Weights of a small mixture-of-experts language model, trained from scratch on English Wikipedia.
Size: width 192, vocabulary 8192.
Experts: 32 GeGLU neurons an expert, 6 picks a token.
Training: a variant of Muon for the experts, 622M tokens, 4743 steps.
Below are experts of layer 5 (counted from 0) of a mixture-of-experts language model. Rows are named router (the router's row for the expert), gate (a neuron's input weights, with its number), up (a neuron's input weights, with its number), down (a neuron's output weights, with its number) and show model dimensions 0-191. Each number is 200 + 40 x the weight over its row's rms, rounded and kept within 0 to 999.
Before each expert's rows: a language model's description of what the expert responds to. This comes from a sample of Wikipedia text that the model never trained on.

# expert 37
What it handles: Modals and word pieces. Modal verbs can, would and may, the words New and new, and mid-word pieces like og in cosmogony and frogs, plus percent signs.
router,205,211,174,203,244,242,218,226,296,195,207,94,274,180,216,144,146,223,120,209,188,170,266,241,165,154,208,275,50,191,193,185,156,182,190,206,183,228,151,167,176,223,197,176,181,234,143,160,187,165,211,235,194,197,244,200,204,200,240,149,193,182,224,184,198,207,250,205,200,245,163,206,158,232,187,166,298,155,199,201,244,119,217,217,161,191,201,217,227,240,132,228,172,151,256,137,258,190,174,230,165,178,210,147,204,146,223,190,199,217,159,189,251,305,198,198,195,217,180,184,189,176,207,144,164,197,183,257,303,170,209,220,191,111,223,171,166,176,244,235,177,227,177,152,177,223,193,194,230,172,243,207,213,164,94,182,197,204,192,197,186,208,210,224,255,259,118,212,250,185,264,262,206,112,183,190,171,269,117,186,167,257,244,215,188,205,119,197,209,206,186,224
gate5,203,148,172,180,86,185,132,237,214,175,242,225,229,253,179,112,177,194,145,175,214,104,253,238,157,231,236,228,233,181,108,261,218,136,257,259,252,221,168,178,131,236,233,225,130,166,171,189,226,184,189,213,216,248,191,179,187,189,176,213,204,207,203,188,160,177,219,237,240,206,224,257,205,281,155,174,285,225,140,175,258,273,178,155,234,146,230,174,183,188,184,139,157,213,148,203,193,249,171,223,214,208,170,215,159,208,232,205,263,173,227,215,199,189,195,281,233,250,194,167,276,202,177,175,159,196,219,235,204,171,228,136,170,109,230,184,216,204,147,113,269,241,278,218,259,215,148,175,250,183,166,249,234,206,161,180,254,277,161,194,155,146,222,196,173,171,227,198,165,213,220,194,214,267,190,200,226,218,120,188,212,218,162,199,154,215,258,236,244,265,199,229
up5,191,220,198,214,185,161,232,173,178,149,270,190,252,191,152,188,151,182,147,157,177,159,157,146,257,200,180,191,216,246,172,232,178,201,202,210,125,133,228,187,214,193,211,216,211,184,172,233,272,137,267,199,225,135,250,169,170,193,222,189,128,118,147,176,184,143,198,143,191,189,167,166,215,193,200,175,185,257,175,188,275,201,184,202,195,209,243,158,134,243,164,212,137,138,216,178,179,261,261,204,156,199,240,179,137,182,223,250,168,212,169,204,234,187,193,241,220,201,170,279,197,206,198,229,219,253,214,134,312,139,216,138,184,201,229,163,200,188,243,216,303,176,157,257,251,259,162,243,194,240,180,202,234,222,209,264,227,221,216,230,154,150,188,199,184,143,209,193,128,242,149,130,126,170,303,168,214,225,184,207,207,198,135,204,84,245,222,220,140,162,235,135
down5,244,158,292,165,180,216,246,208,170,216,223,252,200,178,234,227,180,155,150,195,174,189,221,168,234,225,192,194,160,241,199,168,202,227,211,179,203,214,230,201,183,188,196,222,178,158,250,200,184,193,259,250,253,200,259,245,132,154,263,178,170,204,190,218,216,228,230,184,196,263,260,264,243,204,248,121,212,284,229,231,220,192,117,209,162,253,212,147,186,179,219,138,179,257,225,242,240,147,280,121,120,231,281,219,230,197,204,182,187,188,177,212,222,259,199,263,244,265,197,207,153,164,311,221,170,182,247,214,232,164,199,263,214,205,198,213,216,124,225,240,244,181,241,162,222,213,170,221,186,192,230,191,188,165,169,213,204,172,179,193,220,213,326,186,191,180,296,157,133,210,128,197,164,245,229,274,138,239,213,155,185,202,150,164,281,107,178,165,202,178,160,142

# expert 33
What it handles: Person names and titles. Common first names and titles of office or rank, such as John, David, Captain, General, President, Chairman, and Preceded by.
router,143,168,190,166,172,199,301,202,188,220,276,200,263,144,173,156,163,171,206,241,156,200,214,217,134,206,193,190,131,200,230,234,192,232,178,167,156,222,194,104,195,186,248,175,159,259,162,106,230,258,124,262,193,236,184,172,267,209,274,150,179,239,233,224,203,173,277,150,249,213,270,140,208,233,265,157,199,236,167,121,239,215,212,204,196,142,226,189,185,201,132,208,190,177,165,245,288,184,150,124,228,208,224,107,181,168,137,169,254,215,126,131,256,242,214,186,219,282,160,253,117,261,249,155,182,231,157,223,225,188,184,245,192,181,182,185,183,191,208,268,246,211,207,161,200,207,169,252,215,182,187,182,245,133,200,222,181,227,183,120,170,200,221,244,191,195,138,196,241,163,230,233,236,191,210,252,228,209,178,182,197,219,180,190,128,226,181,198,225,191,178,220
gate2,216,154,243,179,160,170,248,168,184,193,246,219,202,128,175,113,162,192,189,225,229,177,189,183,163,180,227,203,230,203,230,220,225,250,195,258,145,205,164,190,202,161,227,226,162,207,169,196,202,264,195,282,178,253,193,192,226,192,175,144,253,275,151,257,209,240,220,207,204,127,242,224,151,264,283,196,192,250,196,119,223,194,156,177,148,155,200,145,123,169,233,231,215,193,207,186,201,250,129,288,198,261,200,182,230,133,200,160,181,164,285,175,202,146,216,252,174,199,205,239,233,191,163,167,205,250,145,237,267,290,137,207,219,207,216,167,195,229,227,283,242,226,246,241,242,202,297,112,236,176,224,236,189,141,216,156,226,265,249,239,193,220,204,176,169,165,230,188,218,195,177,225,217,128,167,98,194,229,250,255,220,153,158,235,150,154,226,174,184,184,239,247
up2,224,160,154,188,157,288,160,202,207,263,215,236,186,142,135,214,262,214,145,233,181,235,150,151,134,199,223,220,195,224,192,123,183,232,229,209,195,181,167,181,263,150,164,282,196,254,238,194,143,251,242,158,165,203,191,169,217,219,217,130,203,236,145,214,189,285,140,212,184,230,123,167,177,197,196,189,185,138,255,162,200,207,245,177,237,267,198,226,194,212,201,211,229,203,248,165,192,245,231,203,268,154,208,122,181,154,282,202,195,190,194,149,246,232,230,172,200,274,242,202,143,182,251,156,203,219,180,178,205,197,198,172,182,166,164,242,181,216,222,143,141,226,223,266,198,169,174,206,176,132,184,181,256,229,244,167,159,209,172,192,160,187,174,202,214,202,153,177,146,236,201,272,176,184,256,198,205,197,325,237,263,238,267,210,91,174,298,219,211,129,270,170
down2,252,219,258,229,230,187,305,208,248,189,228,281,195,218,173,184,257,163,181,191,180,214,224,265,278,231,217,231,193,142,216,217,213,187,88,195,260,198,208,216,284,201,181,192,225,217,196,223,228,189,269,215,127,153,215,163,206,166,245,149,179,276,171,114,242,207,208,243,193,174,242,254,202,270,201,176,204,173,151,192,219,203,169,288,239,226,175,158,205,198,248,204,235,241,153,223,254,157,185,185,179,187,215,152,217,113,234,169,253,180,162,272,175,133,138,148,213,209,305,221,216,212,253,224,205,226,222,159,236,227,168,248,184,230,244,185,191,169,146,195,182,189,220,202,238,206,206,193,240,186,264,183,233,157,186,184,179,263,199,179,216,236,125,150,168,213,257,237,243,158,219,169,177,176,175,199,216,245,281,193,258,174,265,265,263,266,213,269,274,208,160,241

# expert 47
What it handles: Determiners, for in titles. The, his, her after prepositions in biography prose, and for in Member of Parliament for, plus Full name fields.
router,191,140,194,156,183,196,212,196,143,236,222,115,174,185,186,197,159,221,222,260,181,203,268,176,205,173,171,232,195,196,218,194,204,216,231,181,137,200,174,183,105,243,222,219,128,248,199,196,115,229,127,244,168,179,229,185,208,276,287,194,277,234,177,225,188,143,177,122,202,219,189,256,98,176,255,221,215,189,179,165,166,212,213,219,165,167,230,180,228,281,192,188,157,170,206,264,237,179,155,182,208,200,244,240,220,165,304,256,245,180,152,171,248,270,241,206,283,247,183,119,133,254,175,224,179,206,123,230,162,200,239,226,234,198,199,240,204,150,254,272,192,210,165,220,234,225,176,241,246,116,168,180,256,197,156,225,195,182,239,161,218,159,244,270,298,200,172,210,207,198,219,264,247,232,220,202,176,259,119,234,221,215,202,186,149,189,176,175,164,208,202,201
gate0,247,143,234,159,210,177,197,151,167,245,173,141,181,167,230,176,247,178,231,201,204,211,166,199,173,155,229,114,147,201,203,210,272,260,262,127,138,231,215,274,150,218,259,168,214,190,220,168,143,191,169,217,222,215,216,182,173,158,228,110,177,231,136,235,254,188,277,217,196,158,256,247,202,187,237,213,241,195,154,159,168,235,193,177,233,213,268,152,198,198,232,184,210,236,197,122,244,164,174,194,172,169,162,178,276,155,309,273,145,174,189,255,199,158,195,230,316,267,212,208,169,243,156,188,215,211,217,215,207,197,198,246,231,257,221,133,131,154,235,221,139,215,177,212,233,211,228,148,279,173,191,192,207,242,137,230,226,180,177,172,187,158,228,214,288,212,197,140,223,139,153,220,180,266,224,205,119,201,132,253,228,258,241,194,190,168,235,178,182,177,184,183
up0,239,175,173,207,150,187,213,234,208,191,167,164,193,234,206,292,140,155,254,243,273,276,214,211,228,242,181,169,207,158,167,225,286,190,178,205,241,203,210,221,137,251,193,183,153,158,232,170,249,223,238,252,188,192,271,160,206,182,173,187,249,157,201,257,166,239,158,178,243,236,200,215,175,191,179,188,149,174,142,218,224,175,108,242,188,229,217,195,258,296,199,234,158,189,183,250,195,253,212,121,170,193,232,162,211,114,208,235,206,196,135,148,177,193,177,216,230,229,242,150,248,212,238,219,137,194,191,228,172,127,234,172,176,151,212,257,236,175,233,200,265,211,196,171,190,157,155,141,211,271,172,179,152,200,235,226,229,260,204,174,271,189,190,245,127,276,224,231,177,226,281,195,229,252,185,178,220,254,133,270,210,204,87,180,209,178,187,226,122,263,143,153
down0,283,184,186,134,183,207,187,217,240,195,235,295,289,208,206,218,207,204,199,182,207,179,199,156,236,217,175,131,139,158,206,194,113,187,241,201,228,221,265,99,269,196,282,237,217,156,230,136,207,210,219,232,124,178,199,191,196,131,157,204,197,147,260,179,211,153,258,229,235,159,292,164,237,264,252,253,223,267,194,150,192,251,230,141,278,265,125,131,198,173,172,231,219,210,141,187,247,150,255,216,192,200,216,180,198,211,109,191,227,224,155,194,197,210,200,216,185,239,175,188,224,187,173,164,189,214,176,161,141,204,215,100,171,239,193,199,239,201,192,261,176,193,210,276,169,241,240,246,129,181,236,200,181,148,203,170,182,219,204,226,199,251,190,193,227,141,232,149,181,202,265,219,216,253,177,256,204,193,154,181,142,218,196,270,256,212,246,190,160,215,268,189

# expert 8
What it handles: Common adjectives and word-starts. Common adjectives and the first pieces of words after "a", "the" or "of", such as financial, political, municipal, New, km, surg(ery); also backslashes and Japanese bytes in LaTeX or CJK text.
router,203,166,140,199,231,181,251,102,264,226,177,193,229,147,169,195,184,223,201,242,124,186,188,193,191,145,175,254,118,205,177,270,159,221,199,166,198,227,168,204,192,232,191,188,218,191,183,173,165,157,156,184,175,196,189,196,217,327,266,205,199,210,211,218,193,175,223,192,204,198,287,166,198,212,299,204,229,205,200,177,210,149,222,137,166,145,282,139,192,269,120,203,180,178,156,235,269,179,178,208,203,125,178,207,243,136,155,286,209,303,163,178,294,220,140,190,178,270,207,203,135,193,229,171,186,212,130,263,237,157,121,216,183,202,235,204,215,242,269,193,228,121,162,217,201,269,163,264,244,234,210,235,173,218,183,144,173,228,215,156,189,176,194,192,204,193,158,249,248,174,239,234,197,200,252,249,160,221,230,260,271,197,221,187,178,224,173,159,236,214,159,202
gate0,217,180,203,259,167,191,251,152,168,189,196,144,159,217,161,295,205,189,227,219,195,184,203,180,170,266,166,124,201,236,180,245,182,170,130,221,232,187,180,127,169,158,247,181,194,179,266,181,152,135,262,142,205,190,180,203,157,352,252,224,197,188,273,226,158,109,192,161,176,175,190,185,171,190,161,249,183,194,170,242,186,149,229,143,185,242,312,272,223,264,180,168,114,229,170,211,254,134,232,181,175,95,195,167,152,128,141,217,166,279,174,165,246,221,155,199,245,219,164,179,197,236,203,181,207,197,178,186,209,148,201,183,234,209,198,286,151,186,270,253,228,174,191,193,186,184,138,195,216,199,223,142,178,205,187,207,193,215,156,174,197,192,197,291,198,226,201,264,194,229,208,188,137,183,249,206,209,187,180,234,191,234,182,177,214,144,213,157,199,257,143,227
up0,238,231,186,254,161,168,231,159,192,248,184,177,236,218,210,304,178,138,222,214,177,217,193,149,195,225,192,195,223,209,162,279,156,183,171,212,233,198,208,126,231,170,237,224,210,186,239,184,188,140,288,147,188,190,205,227,155,314,227,206,154,169,276,238,199,129,133,183,209,213,161,181,186,186,208,154,148,185,196,212,187,134,214,188,165,234,250,284,212,274,169,127,158,234,164,221,247,83,222,140,194,103,218,146,148,98,149,241,158,236,197,145,196,179,199,188,229,189,213,218,178,226,222,209,190,161,186,196,224,205,198,201,236,245,202,273,180,195,267,208,245,182,162,217,197,182,125,181,228,129,200,170,216,201,177,195,212,221,124,236,238,210,187,252,222,210,200,277,140,219,229,199,151,280,275,228,186,188,205,225,159,195,202,270,254,179,189,229,156,257,178,268
down0,188,163,187,249,241,166,177,136,224,166,147,155,167,196,151,297,212,258,323,183,206,151,187,174,222,147,174,242,211,212,238,241,252,153,138,232,233,202,223,213,204,121,198,136,219,161,159,183,207,183,296,236,202,214,219,186,184,213,107,253,232,249,240,155,247,228,206,178,159,237,291,144,260,212,170,182,190,154,213,212,259,194,171,243,206,190,219,201,184,152,252,130,210,227,218,210,228,195,287,175,153,150,176,193,178,137,273,192,217,316,143,151,222,216,209,181,256,186,198,193,225,250,225,176,203,269,218,235,187,212,220,158,237,209,225,167,218,163,271,227,210,149,203,166,117,219,206,248,231,235,276,193,161,184,238,243,232,170,170,220,179,184,175,201,141,196,121,219,156,228,185,244,124,242,215,234,195,155,170,212,230,182,165,263,183,211,239,251,188,248,176,229